From a checkpoint of a small mixture-of-experts model trained on Wikipedia: width 512, 116M parameters.
Below are experts of layer 8 (counted from 0) of a mixture-of-experts language model. Rows are named router (the router's row for the expert), gate (a neuron's input weights, with its number), up (a neuron's input weights, with its number) and show model dimensions 256-383. Each number is 500 + 40 x the weight over its row's rms, rounded and kept within 0 to 999. Numbers have three digits each.
After each expert's rows: "mostly gets" lists some tokens that are sent to it at least half of the time. This comes from a sample of Wikipedia text that the model never trained on.

# expert 6
router:391467480522456572485555447471499507562430493479430497467497521497513453541489504454472554424494483515428475484461538518500529512512540483543479543526538481471509528486517495522522485532511539484487459506396454536485548516510528550495556513530496476437474515516432537514521455482506535470523461416509455528528508509480499476431507452468512533555548526525477488442457539591528543468477
gate0:458505476490469531553547516580471508562366535618501449568467437565445541439521544535559553580568458521467592496489535476476476503510586550510481566568492488515500471533529519524515527460499581548556486505524530437510553463525514474505490507517529539470469442468483510442497485550488410518465498541471515435465574556529472561448468448467501467490457521494540476510524503503512504529532
up0:494417460539517519382447424512503493485485483491501503482514464447555511519498493520470443525492505464446425518528531482493518509509458520423516499481522537467432491498489536421437468506543512454521413501504440550506474583522497476461444511548479475534570506510537595510525476469484534552494540479510451474534481441546439446513482443509564464495506525508493498472482474569494508483477
gate1:519433556495490452493527476557434477529414517499487454498448422507475549486526439534569500524540574492509456559424576539496504471471429517519542500476520493511422464509543511500514559453495480513496480514487509516501542471523524522551508454514407537496444484453507472522534469427547488569455508515460540562541510469518535480522448525479441545486446484542561512499497441496551399488514
up1:500535516476562579563554518541513485449501539580466538515574568452471500543509527506547486528502422579430578512562439507544518554499487476491554448490496511524570569467525517494458524509495392524439529511575492413491469502500491486498513540474601505514509475494522534403492507497560445555512480464443523425455462456533530513474466509492451520536515469441459422467515597479493478476488
gate2:481567452513471509485460497522515471557441529383583507479494461540437565551458445464497510446408480464523485516420504469452542441488513514505494490503493469534558549473476495448506536502495468501531561541500465594510452513505485531582528468424533508480538433496488504521492515467504545496497513519474479563558570471538541559552479502485516492520508476448500495573500470562521522530498
up2:445489536546480555452497551459515516461493492452529488474459533488503499525483537459494552530506492576469460493554508525520470525540428534425571528526503486442523529492512557511485479482503457595460465471489439455487470497501579536492444562521505436406506509508432474508474522522539520503448444571568406479505525463566487546492510544435478502453511489511534519527499489511498440486489
mostly gets: " \"", " (", "(", " [", " un", " $"

# expert 3
router:522521479535501519434523516471521486454533494504576462583474535464556470450548443508500487520502569524516453545540523498535578539410503506467472484460494484587479531527498555523436458436527473560423484478525470502521493501486516474450493508539432524472516566494535493499454486482493484440518505553516485542485486494480463482501530458528487529439571485518475557651590545500463460472524
gate0:512488469499560593549535482529504550518536508506478553561520525515584445494473443545492548491530538579481507479587542453497505550423502440436569471490485415579543451488455526567496519479546480462466476527542502458597552594466513445507502530520501531534570456589511478565503475463518519449524500536447565431480550459548436548490462453423472445506506490444534496513441532557526449479534
up0:477522514499535420476503521504504446459495477474357454533570495426471554498522552452403518478499540460408471520515523447521437566509542546538457529478522465469495536468534456480523555487482482496602536530493535548523529497548522532519521444479485546477460493473544505490536512534495487420520552549472518569548584458497467460528547527508522488513517468453477529517513480530456509493504
gate1:505520430472538460532484478516501472627443583535458474479445428579393522530526514524516519447530430584462506485589571498514519541474575492519446543491491457511489508450454430430514520503514455548455538502484484552465505503600452477483442491513492498486598466467460449546505439493448477459473505588438485496464471513484501564552469526469424488494513550487544481518506458507447525505492
up1:490515425512462530540495605527548464568488507495485493464528561528487524465515506514513482552537568486453463504495516399518528585452587506487471555551528359520512572504505489528467436474492529486456534428476515517518452404504512461518506431530552352427527502491516473522506518529464480443466496490490462461497424426480460529451582524588476505451566468475523459504492595497462508463546
gate2:470540485606478526509480567476506450489494561481420516488514462466496539508515426498531499506456561550481463479506545445443509440510449464480463563529472520491572498506465558559488559496535517533485453488520486511482476529518473510488562468481528509532529489463526498509506507451453619470459493437433534528542490549466492448515465548479464535477422506501468473490463498444533526498526
up2:483464475530540494501497543534488658465537402470497497499471460496479510558469572543488511514442550462488479511496483542467471506505504489507502538502448510464518508477500493478473483531580574452537450508492486500450435548482476444483542508455530497554494480491484483453522453489486497448461568539563480447477537515475439517454519486521449490514515592446464447561482548458495479454481
mostly gets: " had", " has", " have", " would", " can", " they"

# expert 17
router:438491441494596500488498456487512452491499538524510582509456429481461510516539442554508520569567491491478531527534530495492455530487475512462528458492485504512506518541522470467529474504469448484547523492493478521459468549511419576448414451542441496509530448510469463563498519577569470501518482447532486528485496480522498535519500508472543447557440469477456480522561523474500492546476
gate0:483532462474462462523487442534539470494548498534544483494461451518554501525496530505487484477464517550423525497560508535472582565492549586496493523460474479506551492531524457422461438494475528522536477567515436563487497514463496487464578521456472558501500511518510574469488525449498516525516552476555526526554542496389520477548462585539451525513468565459524425450552506499503450523491
up0:568470423541470439491499457461491544490518480513463547510547481521529517553494489560589536558523396511550528542475523586468497508486551508444515499576515481481491437533394553516473411531432458541482496517505550481513497501497478468472533453517489490577508508551455453515441515497443517464414444533510452523460537543453544538556460529454486514527568429511441577542563487510611489443494
gate1:501518451512482464498485494476493510489570534512547521570478515549463603465507470509521454542471506534490515534516461480459521529570535471525405491482524531482509510534476558494463465468479513505470536498569497539500541529552462480417468564520521491490508534464509513433433481501549489497465441551501526539489557492396492492518543452440510499516559542488437469535487478472511547491504
up1:559499492472454499480453453493437453529453576501459531517495436477519466544469460465531490445498470517537516514467482521518509520471515461492589464528540425475495512512540510467469512562511467576589496555531532469553516604493519528494481460563450432517480444476494586504522509580442530561555546461452471506465497529566466491479518475440431525504483507494583491474478442552574516443573
gate2:466456527474518509514446528507514513443485531567526517461461554481443508413447524488454491499379492552491482496498541541479477467394395448490456583547522509582516507480507454518467475537503527540476513565463522516480506519478505541581416550491445473479472516501507513500529499568446535494542464512551426482512523562546549493467490484495476554552461444494544556483479493481593562528478
up2:562559489548511515551420508536556541557474483432476532497422514473466473518481418492492473485500487550514519448523537532547562393519530526535483491548450481507468466501500542503448498483461463529507525438490488526554447479493471470486527548469538488518493588499525513526577539563510433494460457550423466535505476549540453515403515439502508490489541503537572485546539498548459553500492
mostly gets: " co", " ship", " metal", " rock", " post", "phone"

# expert 12
router:510523573503465538540489627517555489506500544470544375412527525535499519496479550545472486440497486518505499447460476528504506517490478438542493582566537531441489517559466498439501525386541478514515450500520649466499540449567524483486475522521513489483523418452474482510474448455449501490417465489501502502465453448477471514512564498564450485514550448561445565471544439492532535435427
gate0:550485551595515581525512520565469526444533440553516474530477534501463519551463521447456537536555481473521463486410519442494551392495511519415499501539505484457508475544530529564524566519460463499466446526499527568512447474376525522464475460493532470510526499444551546506480514452478475524576508475583532505433430407447529519509506502554496555513506509566495538474580519443512459519433
up0:485506494515552492562493540438523475498422525502562558530482506549478533465473468444517512495472440461488527537536498526482488559465546494454493502454479435465452458525439432486469447489492526526502599510446526463545520522492515473502498513535578549511530498508454490493506515567472484486508471499403466469487580506414500502499514511457560504489512493475495547471544544476516474503517
gate1:494532466528449425537477520463495531464537485549541462516469481523430475479487498486473489507538469492533463566478483534450473557471559481576496425512423490485443413505506546462455485472475503498440556424480515512520503493508498532483467486527522503468516474465434438501415478477492522555490496479433493551463454491505472583464503473535517469610488521466466510441485488494523515485490
up1:463430472486427539480416439495456475498534474506540546470423497569504532525492452539459459475534505526507462516459460465478479551525555491549438462469427508482452429488533544585537513491488532449543485484568566537497525487524495443550447467451546484470464514504487477507471490445478502350501458446480538562465444456469537509506537494445393478504527504516554510434538547440528532502494
gate2:496545493456499500516485524512502496511501526549531497504548470503519557584451517491529433483492497525479483541490450495493551511475519514499548459537469485549575519522505473534504519496512490517459534475479506476518417497460533530474488491437512538466466486436484420527474485608463465489488425527497518478454496575526531532489446535542492474563542565589515518541505485500489482522492
up2:548548518486473511514540567509438467580514554450492458503544549463534496521461495525471443416538456470596557415428522460527449506362530525496506480478620479464519515499510483486493469487464503551521502489521567449548493449494578531487410539512509564447529434465500525448494529542423524528478497550502474527467489511523492530512439480553491504522570476554515505523518511452464494474467
mostly gets: " and", " or", ",", "),", " but", " as"

# expert 8
router:488517527388545431533512555498497561554539515490479504526453439487467552475461494495507485470456474511450424566524578532491485529510547449577451497431498468483468599431495420514488482525551564547500457397456561489459519459461470447491436525519455481518463540438440485522541485464458449529478461543445515453547506480461491472580516571486533522472539452409537555493515581490514524489508
gate0:450506488468525412526501461451436511435446463508527476499454468531510563551527518463431419474405512436491506580544499516475532409465513554510452560531507509495547457376490475525425455475563514538542546525543546473545544464530573465485566467432503574529525503478494537515494417511505476497473621493450476418507470504507553568474496527438512487522534421408531474493543467502559515469523
up0:513554443525413465540520429534497558499456562569472549475554530438526429532531562551502504497482517485425502499521533554447445483495512423506488482503475536512533578485467548508462438536458474503515528493473543556527454455445462541522471509581454490508478506487447474510462471547478498508461430525489464522506537480598458428540524463541565504521479443453483480410461456531524518506461
gate1:500622462486459437521455504451516546502504498481546476487515571521416489525471453495555448440550529559536552507499546476521530494415548469475506532487544567503511486409535484497491459473522540507416560500508522472479535493505586477511471517541489492452469525469468487463496443515484470570381476533466474468524488476469439497506411514560500573485534525521562525523428472447480499548463
up1:461581486486473436420516523488513519441447476522538543441530431492456496479473479557483537598472389490475494535524532466453508458520489468490496554562471582504508498540431522485488567529502499480503523500409512480527422486466514507516507483544429495475528431515546515498483523483503508564552503504557451498508508482563456534481577514485552517497507546530452511523441483525506495571475
gate2:493498481521439451445490506440480480535439558541455502502486507481482479520538471592522452524503471463473523455493510490502489474492502480455538485455473488401521504538435438487519517525512526586545456569508519552446480486422471473467513455556503500502491535479559547487492551486496469460426481545520558492463476513444446487541483584482501500471501567509542503446496501521507506488517
up2:503499448472485535428433486473504461508510464551484523520474480464503482528468515472592477496528462545546465483527424532532500458539445499529537490469516556539494518441481497562503484536525476572451388474550487498467559526508468448520514464473519405498507553507492587407437528476555524395503531552560535537497479567380475515572492488511492494523482533518555425432516517459492561461478
mostly gets: " For", " won", " First", " for", " Second", " Championship"

# expert 4
router:395521429525554518496467482456566504491480509499498617488489484541474521438593501560543469534513528467441464557489508475558492453465479539499511449486459523512480469577521552421510437508494436492460561496463492430524474519437457534408488468481497513530521508535445406536533520556549473535477530496463464449466524470536541545504518502512555496512417510530498478501523540505464453558512
gate0:518472552453520454553506523495502475467516541590473512467535527483485439520540413476543417561534458571522530561563500483547498534446546527513500547533462441529507512498507474563444406496473486567437554423523498515520465470554435526488498513509495510540463485604448501503515507516549462466505504505506523454456417427458511501530523532471465461476513510579561460525541527528495452512551
up0:573449496547592455475555480555562507530522511521543464490449470538442548471477543545483477565510547401523494414490488452473583507525512515467489453560444469499413557486540529566517506508528533448576494549433482480460478506510480474486490536482557505513491503512522493469529474489496512518483538544475499495533521459469621564519437496534512448519483422512539535476500494386510475454463
gate1:557514522473524568512489445513509449529422459538422547472506498513565470459534483474518513402497501471474473546496554438583499495532440448462474457528496510443539474493529482501472515519467424523457485523518569502602485488453481478405541482482538512545527549499514474431453455450440544476474451516533536471386471476482493471518428507467496484434467492451509521508438511537506462553478
up1:477525543547530490438544505567522560533559491501471429525498503454417653472483463516528516451486441462462496514561463503483480470512519469489456518477513393545561564464505483479447525541591511534550513420488484526520504490463480468491495448497547470546472468571448494458444538461473596430593421491463504478439488529539513465534435511496563471509513569549526530455509459558507504503473
gate2:453411516430426465554529569503515503502475534527465418539487442479534567510450471515510572494491529529475460514534536471516464535479561488519524472465454491472516584574527534516492531472503519457433511498494421567481521528452460521452511493540522499519469506428483447493493487444453443514452458451521518490428435489439566456485483466578506492491511489506487522550466515486526446487542
up2:455474469560433491451585527498524439481485535574497475553615556514490523495543501450523474516460504492495443438525556484490487483503482502451533528495525448533463516524498499506515511517472476528446413534446515436499516520566511510535421582394556523509476497496486478465539527508465493541489570508460546525495532492454568464425458479488436486559525517461481439480465472489517525527537
mostly gets: " control", " development", " research", " construction", " power", " evidence"

# expert 2
router:553468476464506484414508448465487482573472513552461500541518515508483587501459533499473451489556520550476488530527486502588538498547388464505428489505556547562518470518490463621461518404551502519427440473468468465461497526444484453513572543491592498498498510464458533569450456496519498559509453500458520451481590520494485486457528489457489499471501554508561405452530570486560496563573
gate0:598513424520467462521507467551460525505493504495523524510465430515512559503500469542454487542502561492536457477520470542463576547496459511523522550493526466469507527433489498522499557470547517512478463482602538503467492510555438465541397560452515498554494498511468552472484454476497526489521567525504461517452526507555535519478531485462477554514514568505564494397474535480588511526504
up0:524532492477534497476508493601448458418510421589502538523488508537446487505519478508405583497511460518511528518504599470499446416517528492534507502549523475558419457540474504503502472495564460511510486488471399542454513528465506539523420467503489562544438468507527488503540501567549548631479438551533489527430519509484537473491534492509581471529496502523562531476490434486505435461480
gate1:553519454543539537547426557474478500454537435457585493505548478481505491559526520590529521506587491516467449558484548480479469588523548553479522464521486590471520502494497463506517447488494437520451475506589533500566442490460507496459476559470423539440467532490429542547488493531541458480486498507510492431496546499556479551418577467463443506421476488482477505580532439533500456488544
up1:434463484504487488531566402511554421515480514521455581539440459486432574554513449459502487482512516417436535527497435451475499473550583519505494534425470435546465522514491434438503457488500527525495467484467421454463444523543509539499514479527533506594501528473484473491570462529462484570496560517507460514471543438448482481547510534479554481546546453544473465395529503462496460469454
gate2:560482465498521465507456441481443473562526413517576487489493436576460525506494522602495508568597523472505457537494486556530548504456479584473411479477482470554557455507455453491575457497504571496533495460487488523490493542507456478501477493590458455508503450475439542532553498535447452531521501535567434460545544492465526544491467500476526505478474453485535528524543483453553444520573
up2:524480516476492554528455466505542478541522404549524451571523434521501495451475526543435504534525554444456457494486509632535522442505429440523477457474444507563493500536506510498451480465499548466540517523521480543472417512473466487485464525555492570558545451505462537539437508514519474551548468546474468555497497528469394530545511450505539422482502483511442463473515502422486434486496
mostly gets: " in", " de", " In", " on", "In", " during"